{"n_layer": 17, "d_model": 448, "n_experts": 24, "d_shared_expert": 0, "moe_layers": [1, 2, 3, 4, 5, 6, 7, 8, 9, 10, 11, 12, 13, 14, 15, 16], "head_dim": 64, "positions": "rope", "beta1": 0.95, "doc_mask": false}
Below are experts of layer 12 (counted from 0) of a mixture-of-experts language model. Rows are named router (the router's row for the expert), gate (a neuron's input weights, with its number), up (a neuron's input weights, with its number) and show model dimensions 192-255. Each number is 50 + 10 x the weight over its row's rms, rounded and kept within 0 to 99.
Before each expert's rows: "mostly gets" lists some tokens that are sent to it at least half of the time. This comes from a sample of Wikipedia text that the model never trained on.

# expert 6
mostly gets: ".6", ".3", ".7", " (2", " 26", " (6"
router:54 60 53 42 56 61 64 39 70 41 63 45 25 41 59 56 55 43 68 69 54 39 33 47 37 41 42 59 66 47 43 52 23 56 54 43 58 39 50 54 52 35 48 46 44 32 37 57 37 45 48 47 40 57 57 56 58 44 35 38 48 64 44 54
gate1:42 39 47 55 41 39 60 45 42 61 59 63 33 52 61 49 35 55 50 61 44 31 57 64 54 59 63 43 44 47 46 49 52 60 53 47 49 35 58 37 45 37 55 48 52 32 55 45 42 47 47 33 42 57 51 53 57 49 52 50 57 50 25 38
up1:37 54 51 50 46 55 66 43 39 65 69 84 40 46 60 53 32 48 64 53 42 36 54 62 53 59 67 37 45 53 34 52 53 43 60 51 45 34 52 42 43 33 52 45 52 31 47 34 52 45 40 44 38 67 57 63 53 53 56 54 52 44 38 52
gate2:51 31 59 68 50 63 60 45 61 66 53 33 38 38 55 52 49 43 56 66 61 49 40 59 24 45 23 62 48 56 57 36 51 52 51 52 61 31 62 66 50 46 53 52 57 43 41 49 41 49 44 58 38 46 64 54 61 46 67 59 53 50 44 33
up2:53 40 42 66 54 69 54 50 45 45 62 32 44 31 64 48 56 63 63 54 59 51 39 45 27 52 34 67 41 55 49 41 48 59 52 49 48 52 63 55 41 48 52 41 43 45 65 46 44 41 39 53 40 48 68 40 56 48 58 61 56 48 56 45
gate3:56 58 37 41 39 48 60 43 60 70 44 58 49 55 56 61 51 52 50 45 44 46 31 53 59 64 40 66 37 53 56 15 42 74 47 68 41 42 45 57 48 44 50 47 54 41 45 44 36 37 49 42 52 25 56 38 47 60 43 61 67 49 53 61
up3:64 44 41 40 52 53 70 40 65 62 53 47 63 47 54 60 46 51 39 45 49 46 36 58 67 61 35 65 37 45 53 32 51 75 59 56 42 35 48 59 52 53 63 55 51 43 56 48 44 43 53 45 47 33 50 41 48 65 41 45 73 55 52 55

# expert 19
mostly gets: "s.", "es.", "ed.", "ing.", "er.", "y."
router:45 34 59 49 43 41 46 39 51 55 70 42 42 39 55 52 48 52 64 61 50 55 42 29 47 62 35 41 60 47 48 53 43 60 43 52 62 42 41 60 40 51 67 36 39 44 42 47 37 48 49 38 54 35 56 52 60 35 52 43 63 66 41 51
gate1:40 52 56 49 57 43 58 64 47 56 50 27 65 61 46 53 48 65 38 51 53 55 50 51 42 56 51 40 57 62 61 70 50 70 58 51 40 42 52 38 52 52 67 53 42 71 57 46 58 46 30 59 49 51 56 46 29 34 39 45 61 54 24 66
up1:40 47 63 58 52 49 39 52 54 58 50 31 58 56 44 45 41 56 44 49 47 50 58 46 23 59 49 35 61 59 54 65 54 53 50 49 42 28 46 38 39 60 73 44 33 70 52 55 53 46 37 55 49 42 47 41 34 32 42 42 66 57 42 63
gate2:41 39 55 50 50 48 44 41 41 50 52 56 47 21 30 48 50 50 42 51 45 46 58 47 46 42 45 34 65 45 57 28 39 51 66 44 52 32 39 34 53 51 48 28 63 35 58 46 54 44 49 59 40 40 52 61 46 61 66 44 51 55 56 61
up2:41 47 47 58 40 52 38 51 42 55 42 55 51 21 22 44 46 44 47 48 47 41 52 55 43 49 47 38 56 37 55 40 48 50 54 47 57 40 44 40 66 44 46 39 58 55 52 46 53 50 48 44 53 38 61 61 43 56 67 35 46 55 43 54
gate3:49 33 62 44 49 50 46 66 72 51 54 55 65 57 65 39 58 33 43 32 57 48 23 40 39 56 45 51 59 43 54 41 57 56 47 52 57 51 49 50 65 55 45 31 53 51 42 59 70 50 32 31 64 55 56 70 60 49 41 52 33 45 40 39
up3:58 50 48 34 60 54 39 71 71 61 49 69 59 52 64 51 60 31 34 30 53 32 29 36 40 51 44 55 53 46 36 54 56 50 55 38 64 45 44 64 82 53 43 40 51 54 57 62 64 50 38 25 52 56 47 61 53 39 42 49 47 54 50 53

# expert 7
mostly gets: " Chris", " ITA", " GER", " CC", " FRA", " Steve"
router:56 61 61 52 44 41 39 31 78 45 79 44 46 47 63 44 41 35 45 61 44 47 46 58 45 51 55 52 49 49 48 59 52 27 55 47 63 39 28 46 52 57 48 54 42 37 33 67 33 61 48 52 61 27 55 46 31 44 57 49 46 56 51 46
gate1:50 76 43 69 47 77 45 57 75 34 41 71 45 42 64 49 48 38 42 58 49 45 48 51 64 42 42 31 55 51 43 60 59 60 52 39 58 45 31 44 49 65 58 56 63 22 59 49 43 60 41 68 63 52 57 52 42 38 42 57 26 55 52 55
up1:51 65 43 74 49 63 38 53 79 35 47 66 45 46 60 43 64 49 49 65 47 38 42 45 65 42 43 32 67 59 40 54 54 54 52 30 59 43 42 42 43 64 52 57 46 25 48 60 42 55 53 62 46 48 55 51 41 52 41 57 33 54 65 47
gate2:51 39 66 35 51 51 46 38 58 60 58 27 54 63 51 63 35 36 47 52 54 48 44 50 57 62 53 42 70 44 58 52 50 44 57 51 61 56 62 46 58 70 55 47 70 54 49 67 58 63 56 63 53 60 50 44 54 51 51 45 32 63 59 50
up2:63 48 64 48 72 53 51 55 54 66 45 37 63 47 45 66 55 31 44 49 41 49 45 64 62 66 48 48 69 51 53 51 66 39 66 46 62 54 63 44 46 55 53 72 64 51 62 74 57 54 62 66 55 47 43 37 51 56 54 49 24 48 46 44
gate3:53 39 54 50 34 45 41 37 45 38 60 50 52 49 41 55 41 34 46 68 44 39 59 37 28 60 49 44 51 59 42 58 43 50 53 80 48 61 42 34 56 47 54 39 50 48 67 49 53 56 56 62 52 43 50 67 54 44 59 60 42 48 54 34
up3:58 53 46 62 41 45 52 50 36 54 45 56 49 51 40 55 48 54 46 62 35 31 38 43 38 55 58 40 53 56 48 57 43 50 42 68 35 57 50 36 42 34 58 36 40 52 62 62 65 57 38 55 56 55 53 67 50 46 54 41 49 49 57 50

# expert 4
mostly gets: " information", " development", " design", " JPL", " Candidate", " health"
router:47 62 42 42 43 58 54 49 79 47 52 36 40 38 61 63 40 66 61 51 65 36 46 55 42 29 54 63 39 52 45 55 43 37 43 43 50 45 53 46 40 41 56 33 34 37 34 62 44 52 28 49 34 51 51 44 40 44 45 50 57 65 44 67
gate1:38 52 64 45 56 47 51 45 76 46 49 44 67 32 40 50 49 68 57 55 43 45 48 54 53 60 53 45 48 45 36 39 38 46 45 47 50 47 53 57 46 47 54 46 67 37 19 53 54 50 49 43 60 51 51 51 58 42 54 40 51 41 51 55
up1:37 41 66 50 50 46 37 53 69 46 49 43 35 29 45 44 47 76 52 59 45 55 46 56 59 48 46 33 53 46 41 41 39 25 41 51 34 42 57 41 51 45 55 46 50 43 28 47 48 58 43 54 68 52 49 46 54 47 58 55 41 36 54 44
gate2:45 56 42 47 43 48 62 43 53 76 43 51 33 42 66 49 51 75 48 32 61 69 40 38 65 72 43 47 60 60 61 49 46 47 49 59 52 51 38 56 63 52 70 53 59 54 49 58 45 42 48 46 43 36 69 48 45 62 68 40 58 62 39 43
up2:51 45 40 46 28 52 57 43 56 70 41 53 38 51 66 43 53 71 45 46 65 54 41 47 53 61 45 44 57 51 66 49 39 35 46 55 64 43 43 69 64 45 63 39 59 52 47 52 49 36 36 47 33 38 56 52 50 61 63 57 54 62 49 45
gate3:51 50 63 61 44 56 54 58 60 42 71 44 61 45 60 20 50 49 42 48 55 53 37 44 43 44 34 43 46 71 56 47 53 36 47 21 51 43 58 47 55 37 66 33 41 44 60 53 53 44 32 38 33 41 61 31 31 41 49 42 52 53 36 44
up3:37 60 67 61 47 48 56 75 61 43 59 54 50 42 54 35 45 47 35 36 45 57 37 42 48 46 30 49 46 53 64 45 49 43 41 36 49 44 61 58 57 51 67 39 45 40 58 49 51 52 44 46 28 51 56 46 40 31 50 50 54 60 40 49

# expert 22
mostly gets: " The", "The", " the", " \"The", " Royal", " Central"
router:59 47 59 48 53 58 43 53 50 48 75 42 47 40 61 52 44 49 51 67 44 43 49 47 55 32 56 32 35 44 41 56 56 23 72 66 43 52 54 57 46 42 61 51 42 47 45 79 53 32 26 77 74 52 45 52 62 46 42 50 48 53 62 65
gate1:45 67 65 47 54 65 66 43 32 50 38 50 42 40 39 42 28 49 38 54 37 46 49 49 46 63 62 60 79 49 47 52 54 57 48 49 59 32 67 41 46 50 46 55 43 41 41 63 56 37 47 56 47 52 68 48 58 58 50 46 56 48 55 44
up1:50 51 64 54 61 65 65 50 40 45 41 49 38 51 47 42 34 54 46 52 43 38 41 50 50 63 54 59 69 36 49 48 49 54 33 46 57 32 68 44 58 48 42 51 30 47 36 71 55 50 45 66 55 57 58 49 51 45 44 47 57 48 51 43
gate2:62 47 37 42 33 61 36 56 50 51 58 56 48 46 41 61 53 62 46 54 57 50 51 44 50 50 50 56 66 54 46 74 61 49 43 50 48 35 60 49 31 50 67 56 55 47 50 50 47 67 41 48 38 56 56 62 53 50 57 43 31 49 44 62
up2:67 59 37 49 33 66 44 51 37 47 52 48 47 60 33 63 37 49 54 63 60 45 49 50 56 47 48 46 62 45 44 56 51 60 56 54 38 38 52 48 40 50 50 53 59 38 39 55 62 47 37 47 32 61 49 59 56 43 54 51 44 56 52 53
gate3:51 45 44 45 56 57 40 42 62 40 60 38 48 55 41 55 51 49 72 48 47 42 43 45 58 43 51 44 71 64 58 64 49 41 44 39 54 41 76 35 61 55 33 46 23 46 44 53 55 60 48 45 45 52 60 51 64 58 47 31 58 46 63 70
up3:48 35 49 64 53 65 45 36 66 39 73 46 46 46 55 52 56 63 66 43 61 49 47 48 59 55 58 41 64 62 55 60 31 44 41 50 46 37 71 44 60 59 43 51 29 38 45 66 44 38 56 62 39 66 52 49 57 61 41 38 57 56 62 63

# expert 13
mostly gets: "|", ":", " |", "s:", " by:", " ·"
router:64 43 59 47 32 57 38 55 55 59 52 48 51 30 49 65 55 54 50 54 53 63 54 30 42 41 50 54 53 44 51 56 55 39 53 48 50 44 57 63 49 56 51 40 63 46 34 62 53 59 32 49 59 46 47 52 61 47 55 43 46 53 60 51
gate1:30 57 49 67 58 60 54 51 36 53 60 56 44 50 52 60 45 44 45 46 56 45 65 49 47 31 46 44 44 51 74 57 57 65 35 37 51 48 56 53 31 60 40 58 49 55 65 45 45 50 41 66 50 61 44 43 41 53 43 53 67 60 52 57
up1:40 52 50 52 52 63 52 43 50 53 70 43 46 51 56 54 44 38 53 41 57 41 55 36 44 36 50 54 34 46 60 67 66 50 59 41 49 54 62 60 25 49 52 48 46 63 52 52 44 59 38 58 57 62 37 42 36 51 37 51 66 42 47 49
gate2:59 65 44 52 42 48 41 62 38 42 56 62 46 48 31 76 41 67 53 52 59 53 44 42 40 55 43 62 56 31 43 34 43 56 61 38 47 24 67 57 48 47 52 53 60 51 58 58 44 44 48 58 64 44 46 58 46 36 37 39 48 50 48 40
up2:64 66 56 43 43 46 36 57 48 46 47 69 37 54 38 69 47 69 47 61 59 40 63 38 48 52 43 65 48 41 48 41 44 65 81 49 48 35 65 51 52 49 53 56 56 49 53 50 34 52 56 55 55 45 50 69 50 44 35 44 42 47 47 43
gate3:63 49 51 42 47 55 63 44 44 53 48 63 71 58 40 38 38 46 56 56 53 49 40 57 52 54 60 52 59 42 65 51 52 44 39 52 44 57 46 52 51 53 71 37 47 60 62 53 54 48 29 43 55 26 53 63 56 50 68 52 58 41 47 63
up3:56 53 44 42 45 50 58 35 46 53 55 58 63 64 38 54 44 50 57 58 66 53 24 52 49 51 62 57 58 41 59 43 44 52 46 50 45 68 60 47 51 68 55 44 57 48 55 61 51 53 39 44 51 45 57 61 64 60 64 58 42 52 55 58

# expert 2
mostly gets: " Preceded", " Votes", "Personal", " Succeeded", " Candidate", " Total"
router:52 59 58 60 43 50 62 57 65 55 39 51 41 47 69 71 39 60 45 49 46 50 24 36 51 50 39 18 51 56 52 57 45 60 56 65 44 44 56 60 70 38 61 39 47 39 48 37 48 58 39 44 51 42 52 44 46 35 49 43 33 70 47 40
gate1:56 58 77 52 48 41 38 53 42 56 50 42 60 70 50 54 48 57 54 56 46 62 48 35 65 57 51 56 36 53 44 54 36 51 58 55 35 37 51 51 68 52 56 36 40 63 28 49 54 60 57 52 20 59 54 68 53 64 50 35 59 68 45 50
up1:64 66 79 52 42 38 42 52 44 62 50 48 49 63 55 53 43 65 55 53 53 66 46 30 56 59 46 46 59 59 57 53 47 54 45 55 34 27 57 49 63 48 63 42 32 55 48 59 44 62 50 50 22 54 55 68 56 70 53 45 57 57 39 42
gate2:56 60 68 36 46 52 51 57 56 52 38 41 59 44 47 73 62 52 53 62 53 60 68 42 57 45 43 45 49 52 47 50 39 44 65 69 30 63 37 53 68 46 44 31 66 50 49 37 44 79 48 61 71 54 38 60 69 44 45 59 63 38 55 64
up2:59 67 47 52 40 57 55 53 47 45 54 40 52 49 39 66 61 68 52 55 54 57 64 51 61 45 54 43 51 62 44 54 43 36 57 66 39 67 43 55 47 61 46 39 63 53 57 43 45 79 51 62 64 47 51 58 64 37 54 60 67 50 46 64
gate3:39 45 44 52 52 52 52 47 61 74 57 31 46 55 53 47 41 69 42 42 39 40 47 51 63 54 35 47 50 46 51 52 43 71 45 71 57 28 52 51 65 55 46 46 66 50 34 49 35 55 23 51 54 57 51 54 39 42 52 33 45 69 52 57
up3:52 37 47 51 61 57 42 48 55 64 60 40 34 58 54 58 42 52 43 46 39 59 45 54 51 59 32 39 56 59 56 51 54 59 47 72 42 43 46 48 56 57 62 53 65 47 37 51 43 50 35 68 43 40 53 55 50 52 59 47 40 67 40 55

# expert 16
mostly gets: "ñ", "ș", "è", "que", "gar", "ola"
router:63 35 55 55 43 36 56 46 76 35 58 34 45 43 66 63 44 54 56 46 45 53 54 47 43 44 44 52 52 44 51 46 60 41 58 59 58 52 57 45 56 52 54 34 47 30 28 59 23 45 50 62 60 48 38 43 50 37 76 44 63 53 50 41
gate1:57 38 71 61 52 64 43 37 51 45 45 46 31 50 39 41 28 47 52 47 53 43 52 52 52 46 47 56 53 61 59 55 59 51 54 54 38 62 63 61 58 36 42 43 54 55 62 61 38 65 53 52 47 47 35 48 29 38 51 55 44 70 61 39
up1:60 28 73 65 41 61 45 43 60 35 54 47 29 65 29 37 28 32 44 50 48 45 59 46 48 48 42 50 55 55 58 53 48 50 49 57 38 47 55 62 58 48 39 57 48 52 51 63 39 54 53 50 50 36 42 53 31 42 51 30 40 75 61 36
gate2:46 55 54 52 41 20 53 50 58 37 51 52 38 64 30 53 58 47 45 52 41 44 62 53 53 66 54 58 47 42 65 47 69 59 53 36 45 45 53 35 62 59 24 61 47 56 53 42 37 44 50 55 53 53 31 44 43 62 66 48 30 36 74 52
up2:42 60 57 43 45 32 43 53 63 50 53 47 36 71 39 54 57 50 36 58 42 51 44 34 47 55 43 52 40 43 75 54 60 67 50 50 52 55 49 47 53 65 35 59 43 46 57 46 39 46 42 50 48 52 39 45 38 66 72 46 49 40 71 48
gate3:54 48 46 56 48 49 59 63 56 35 60 56 56 58 51 41 20 36 49 42 48 59 43 54 53 54 52 56 35 46 51 41 64 42 56 47 54 61 61 45 44 38 58 37 59 48 54 63 48 57 47 49 50 46 42 52 50 50 33 29 37 49 42 41
up3:47 47 31 56 46 57 51 46 55 28 59 49 54 55 61 44 26 37 53 59 57 44 52 36 63 48 62 59 27 45 52 30 53 47 64 49 49 50 62 55 50 42 53 35 60 46 35 73 41 44 35 55 44 54 34 48 52 55 42 46 34 49 44 33

# expert 10
mostly gets: " York", " Army", "ville", " States", " Angeles", " Lemmon"
router:56 42 57 44 49 52 54 53 82 43 65 45 53 31 64 74 43 38 60 52 61 43 58 63 56 37 42 45 61 49 52 67 43 37 54 57 69 51 56 56 42 39 60 37 50 40 56 51 38 55 40 59 48 47 35 52 44 49 53 45 42 48 48 49
gate1:34 43 44 47 61 26 47 44 68 43 59 44 78 33 53 52 52 27 64 47 40 42 55 44 55 61 59 74 58 51 52 61 33 47 54 49 55 57 51 61 69 41 42 50 57 55 59 45 44 53 49 47 48 50 35 64 56 51 53 41 26 64 37 44
up1:45 37 38 56 54 36 59 39 65 43 76 52 60 28 47 52 39 46 62 56 48 41 64 48 45 61 70 56 65 51 50 54 27 29 48 48 55 62 47 57 57 44 51 49 47 55 47 57 35 51 38 48 54 66 33 65 56 38 58 48 30 51 42 50
gate2:49 48 55 60 42 46 86 56 52 59 60 69 53 42 40 57 62 35 44 60 66 39 48 49 38 50 58 49 45 57 46 61 58 65 59 57 45 50 59 55 66 41 42 47 50 53 44 50 39 71 54 60 58 49 39 47 52 51 74 41 50 39 48 57
up2:50 52 53 69 35 46 69 45 50 62 56 52 46 26 49 63 61 40 43 57 52 38 38 55 50 42 53 45 45 75 50 67 47 51 62 53 37 53 67 57 58 32 52 33 54 46 52 49 25 47 45 65 52 54 55 42 51 38 66 43 61 51 47 46
gate3:64 56 42 48 51 55 49 56 40 60 39 42 52 52 55 35 44 55 44 61 43 51 55 60 44 53 34 57 67 44 40 42 44 63 45 58 54 40 56 45 49 56 45 65 48 39 54 61 45 46 52 48 33 61 61 47 62 56 63 46 55 43 48 39
up3:51 53 60 33 56 61 55 59 31 67 47 57 72 52 64 46 46 67 44 42 53 51 64 49 39 57 32 51 60 54 43 51 50 61 31 58 54 43 48 53 35 54 53 56 43 46 60 52 46 39 50 44 47 58 62 37 50 53 49 49 46 49 50 51

# expert 5
mostly gets: " •", " &", "-", "',", " v.", "frac"
router:42 49 48 56 28 63 54 46 59 49 60 48 51 36 66 62 48 56 42 48 49 44 65 51 51 44 53 43 44 47 57 62 54 42 54 60 51 47 57 73 53 50 62 47 51 39 45 57 54 46 38 59 58 47 58 36 63 54 49 41 43 62 47 53
gate0:42 33 57 54 40 38 64 46 62 73 55 49 72 59 52 44 44 80 55 52 49 60 57 29 51 66 58 30 35 41 53 60 51 36 54 53 64 46 75 71 53 45 48 50 35 50 48 50 35 52 45 64 52 53 54 61 51 39 58 44 24 51 67 46
up0:45 38 61 64 43 44 58 47 63 53 41 44 62 52 45 58 44 72 49 62 36 49 56 50 45 71 56 39 32 39 57 55 48 46 57 55 63 57 82 72 59 48 54 49 44 48 47 49 41 56 47 65 54 59 44 69 60 44 61 49 43 42 72 45
gate1:54 62 54 52 42 53 59 54 46 48 55 64 46 40 50 51 67 51 68 56 66 42 49 55 68 55 46 45 65 48 48 58 36 53 36 55 35 30 44 63 36 48 53 53 47 37 31 42 47 64 57 51 50 66 67 65 42 55 53 48 30 49 34 48
up1:52 63 54 64 30 49 55 51 29 44 58 48 44 28 43 59 54 48 59 59 64 37 62 43 56 48 47 46 66 67 44 58 49 40 50 59 35 50 47 54 39 53 54 59 52 34 37 38 64 56 55 60 54 66 59 66 50 65 41 43 42 51 42 61
gate2:61 43 33 47 54 57 53 49 52 59 46 55 44 24 51 55 27 52 61 46 47 57 44 62 54 48 52 38 48 56 45 46 44 50 50 53 47 29 72 48 47 36 50 41 57 57 88 72 35 53 46 33 46 47 55 49 62 35 46 69 57 67 63 25
up2:65 41 42 53 46 59 50 48 47 55 46 59 36 29 47 50 34 46 70 39 58 42 46 64 58 50 48 46 54 57 51 39 45 47 50 48 42 44 70 48 55 45 56 41 61 55 82 66 35 60 45 43 48 54 55 64 63 33 51 56 57 62 41 37

# expert 14
mostly gets: " JPL", " DF", " MPC", " FW", "°W", " Votes"
router:48 57 65 48 41 58 34 62 62 51 51 32 55 41 67 67 47 54 49 58 45 43 45 38 38 38 51 28 59 57 59 69 55 43 57 50 68 33 63 62 51 68 65 40 38 34 45 51 46 44 49 45 61 34 56 48 48 52 49 39 42 49 35 61
gate1:50 41 52 48 67 65 36 54 51 52 48 46 39 30 56 50 66 52 57 60 54 53 42 27 57 63 45 56 67 43 53 58 54 58 52 65 47 60 69 47 57 63 54 43 52 33 50 48 51 48 55 46 65 48 73 44 40 54 40 48 44 64 44 61
up1:45 43 55 50 61 71 37 51 62 53 52 45 48 49 56 54 73 56 62 53 53 53 39 38 54 63 42 60 68 42 48 57 55 57 53 51 42 56 71 56 63 59 47 37 45 34 48 51 45 50 56 42 61 41 64 48 53 50 42 53 44 58 43 59
gate2:37 45 72 52 47 51 40 40 50 57 45 53 40 59 46 39 44 39 35 62 34 64 60 46 46 35 38 17 59 42 66 50 65 46 43 62 40 67 52 52 45 45 42 45 41 43 40 46 57 59 41 49 48 47 84 62 51 31 46 33 40 54 62 58
up2:48 50 76 45 56 63 38 51 55 58 47 41 45 46 49 40 34 36 36 63 38 57 51 62 52 57 40 14 62 53 71 58 58 46 45 65 46 67 62 54 55 45 43 52 43 37 41 43 34 50 47 46 42 61 78 58 60 35 42 36 43 54 56 60
gate3:55 58 59 44 55 59 52 47 54 53 53 45 54 31 50 48 49 51 55 48 35 75 35 46 45 37 73 38 39 55 46 54 57 49 61 57 52 35 40 55 43 52 38 52 42 38 39 42 54 51 46 44 46 54 40 41 49 60 36 52 59 53 44 51
up3:50 55 43 42 49 51 58 42 47 53 61 55 51 34 65 47 56 52 49 46 36 71 41 47 47 37 65 46 47 52 43 45 55 51 50 52 58 44 48 51 43 63 36 38 42 34 33 60 57 46 37 62 38 44 43 46 43 58 46 45 64 58 38 51

# expert 17
mostly gets: "\n", "==", "===", " ==", " ===", "===="
router:58 52 61 51 59 62 49 58 50 68 55 46 48 38 52 59 39 50 44 57 62 47 60 32 45 57 48 50 46 38 35 52 49 46 66 52 71 56 46 45 55 56 49 47 40 43 43 45 47 65 50 51 69 62 47 49 64 32 58 22 44 44 40 74
gate1:76 50 54 47 64 49 43 60 58 37 59 52 47 44 48 54 57 54 51 57 46 40 44 36 60 29 40 39 74 43 55 42 41 48 45 56 79 42 47 49 54 48 47 40 59 34 42 37 39 51 48 36 41 72 44 55 51 46 51 49 48 40 51 23
up1:70 42 48 43 62 43 47 66 63 42 56 52 52 39 51 53 70 60 56 34 53 53 56 40 61 41 45 48 75 50 51 44 52 45 61 53 80 48 42 44 58 61 54 37 49 42 40 25 43 50 37 44 35 60 47 46 55 53 51 51 57 46 54 33
gate2:42 36 55 41 56 75 49 63 59 46 57 51 37 59 55 37 54 39 58 42 47 49 45 49 46 70 44 54 40 70 40 48 40 49 41 60 49 62 58 57 60 47 54 44 49 37 49 51 48 60 47 57 47 60 31 39 65 47 40 48 69 36 49 44
up2:48 32 60 51 68 65 50 53 61 47 56 34 27 56 62 42 56 45 64 41 43 55 46 51 47 78 52 52 38 66 39 51 36 53 43 37 47 56 68 48 73 44 42 56 47 42 46 41 54 53 52 57 45 56 53 47 63 52 45 53 63 36 54 52
gate3:38 50 47 43 50 63 56 46 59 58 50 63 49 60 46 47 52 49 29 48 55 31 48 40 65 43 34 28 46 45 42 35 37 56 55 53 52 46 50 59 59 48 45 41 43 56 52 65 41 60 58 55 50 54 46 44 44 57 28 35 43 46 53 58
up3:41 55 44 60 63 65 29 50 54 57 47 57 53 63 65 52 37 56 35 52 66 33 49 33 51 49 51 27 43 40 41 38 51 45 50 60 54 52 44 55 55 38 33 48 37 49 48 53 41 61 48 55 48 66 55 44 55 51 31 48 37 50 49 51

# expert 12
mostly gets: " –;", "°N", " —;", "|---|---|---|", "|---|---|---|---|---|", "|---|---|---|---|"
router:41 55 67 41 39 59 41 41 57 58 47 33 38 40 62 61 43 50 42 57 61 32 45 43 44 37 54 51 52 50 47 58 58 40 45 44 46 52 48 49 54 57 46 45 48 47 23 50 53 46 41 50 62 52 49 41 62 44 63 46 39 53 31 63
gate1:52 57 44 58 64 33 41 65 37 54 38 61 44 27 58 50 52 67 41 74 67 51 37 38 67 64 52 34 59 64 71 44 42 54 47 44 48 47 61 48 50 49 39 52 67 45 68 41 46 60 34 24 57 57 54 44 55 57 49 50 24 38 57 32
up1:38 57 36 69 55 41 36 44 46 40 46 52 57 37 62 48 44 72 47 58 41 50 45 31 57 63 45 36 52 60 60 51 49 44 47 55 36 31 50 42 46 63 50 66 67 37 55 43 36 42 43 35 55 56 58 48 43 60 52 53 30 45 59 35
gate2:55 29 44 46 55 51 47 50 46 67 62 57 49 40 52 45 36 36 46 68 34 19 38 50 52 45 39 52 38 58 58 60 58 45 65 47 48 56 58 37 64 37 54 46 65 45 45 54 52 47 59 40 44 56 45 54 54 34 64 49 49 51 44 53
up2:66 40 45 41 51 52 62 54 50 69 54 66 55 45 48 45 39 42 50 65 53 33 39 58 64 36 42 43 44 60 48 53 46 36 49 53 44 41 65 37 69 58 51 57 58 46 44 51 51 41 54 31 45 56 41 45 54 45 61 54 42 55 44 58
gate3:29 62 49 37 50 59 50 46 56 63 45 56 34 50 55 53 44 53 43 58 48 53 49 55 42 46 41 44 52 48 70 55 49 60 44 51 40 50 44 38 55 55 37 39 18 41 52 47 63 42 64 50 62 60 49 66 53 48 43 57 63 53 43 43
up3:25 56 58 38 45 51 48 39 55 67 57 53 44 37 42 46 36 43 50 54 44 54 48 56 50 40 38 36 52 50 57 61 44 55 51 54 35 62 53 35 51 55 44 39 14 42 53 54 62 38 61 48 53 59 55 56 60 47 44 54 63 64 45 48

# expert 20
mostly gets: " years", " days", " million", "ations", " in)", " km"
router:60 46 57 53 45 45 54 53 68 52 52 39 43 56 64 51 42 50 71 49 51 52 38 42 38 39 32 25 52 24 45 53 40 35 46 58 65 44 67 54 56 58 47 42 45 37 49 57 37 53 48 46 50 45 27 51 45 48 37 33 43 43 37 63
gate1:73 47 54 59 61 64 51 49 62 63 43 39 44 39 55 53 55 46 42 58 48 39 41 52 33 54 50 60 58 54 50 50 46 35 35 43 46 52 64 62 52 61 56 36 57 45 44 59 42 54 57 36 50 51 39 50 56 49 35 47 53 58 28 60
up1:53 54 50 61 64 63 62 51 61 56 42 32 49 38 53 61 59 50 47 56 46 36 51 41 30 52 44 45 58 55 54 51 41 44 40 41 59 51 59 48 61 53 62 33 61 45 50 62 48 61 48 39 44 55 49 47 43 52 41 58 41 54 28 61
gate2:60 44 64 44 42 48 55 58 48 50 57 50 32 58 65 47 54 55 41 45 48 49 49 36 46 45 39 33 45 51 61 61 58 35 50 57 52 41 89 61 49 44 64 60 42 47 46 48 41 53 33 42 47 67 46 40 34 39 53 36 36 42 49 50
up2:53 48 45 56 34 51 58 48 46 64 55 48 40 68 59 48 43 70 49 52 63 57 45 41 44 57 41 36 47 51 57 61 65 38 49 51 47 47 69 48 46 60 51 60 54 53 64 56 40 41 34 58 61 76 31 41 22 27 46 29 28 38 41 47
gate3:46 28 51 38 61 37 63 63 68 43 55 45 39 61 47 37 51 60 56 61 47 51 49 47 64 57 45 67 54 64 41 71 50 56 57 71 53 55 61 37 69 44 51 44 46 52 64 53 45 48 43 39 59 51 44 40 28 50 56 57 40 39 32 53
up3:37 41 49 38 56 52 65 45 37 47 55 47 39 61 43 42 38 54 40 48 63 60 51 60 43 47 42 42 66 59 48 70 38 40 48 71 49 53 46 40 68 48 56 43 46 54 70 64 47 52 51 57 62 56 46 49 30 57 58 43 39 47 47 51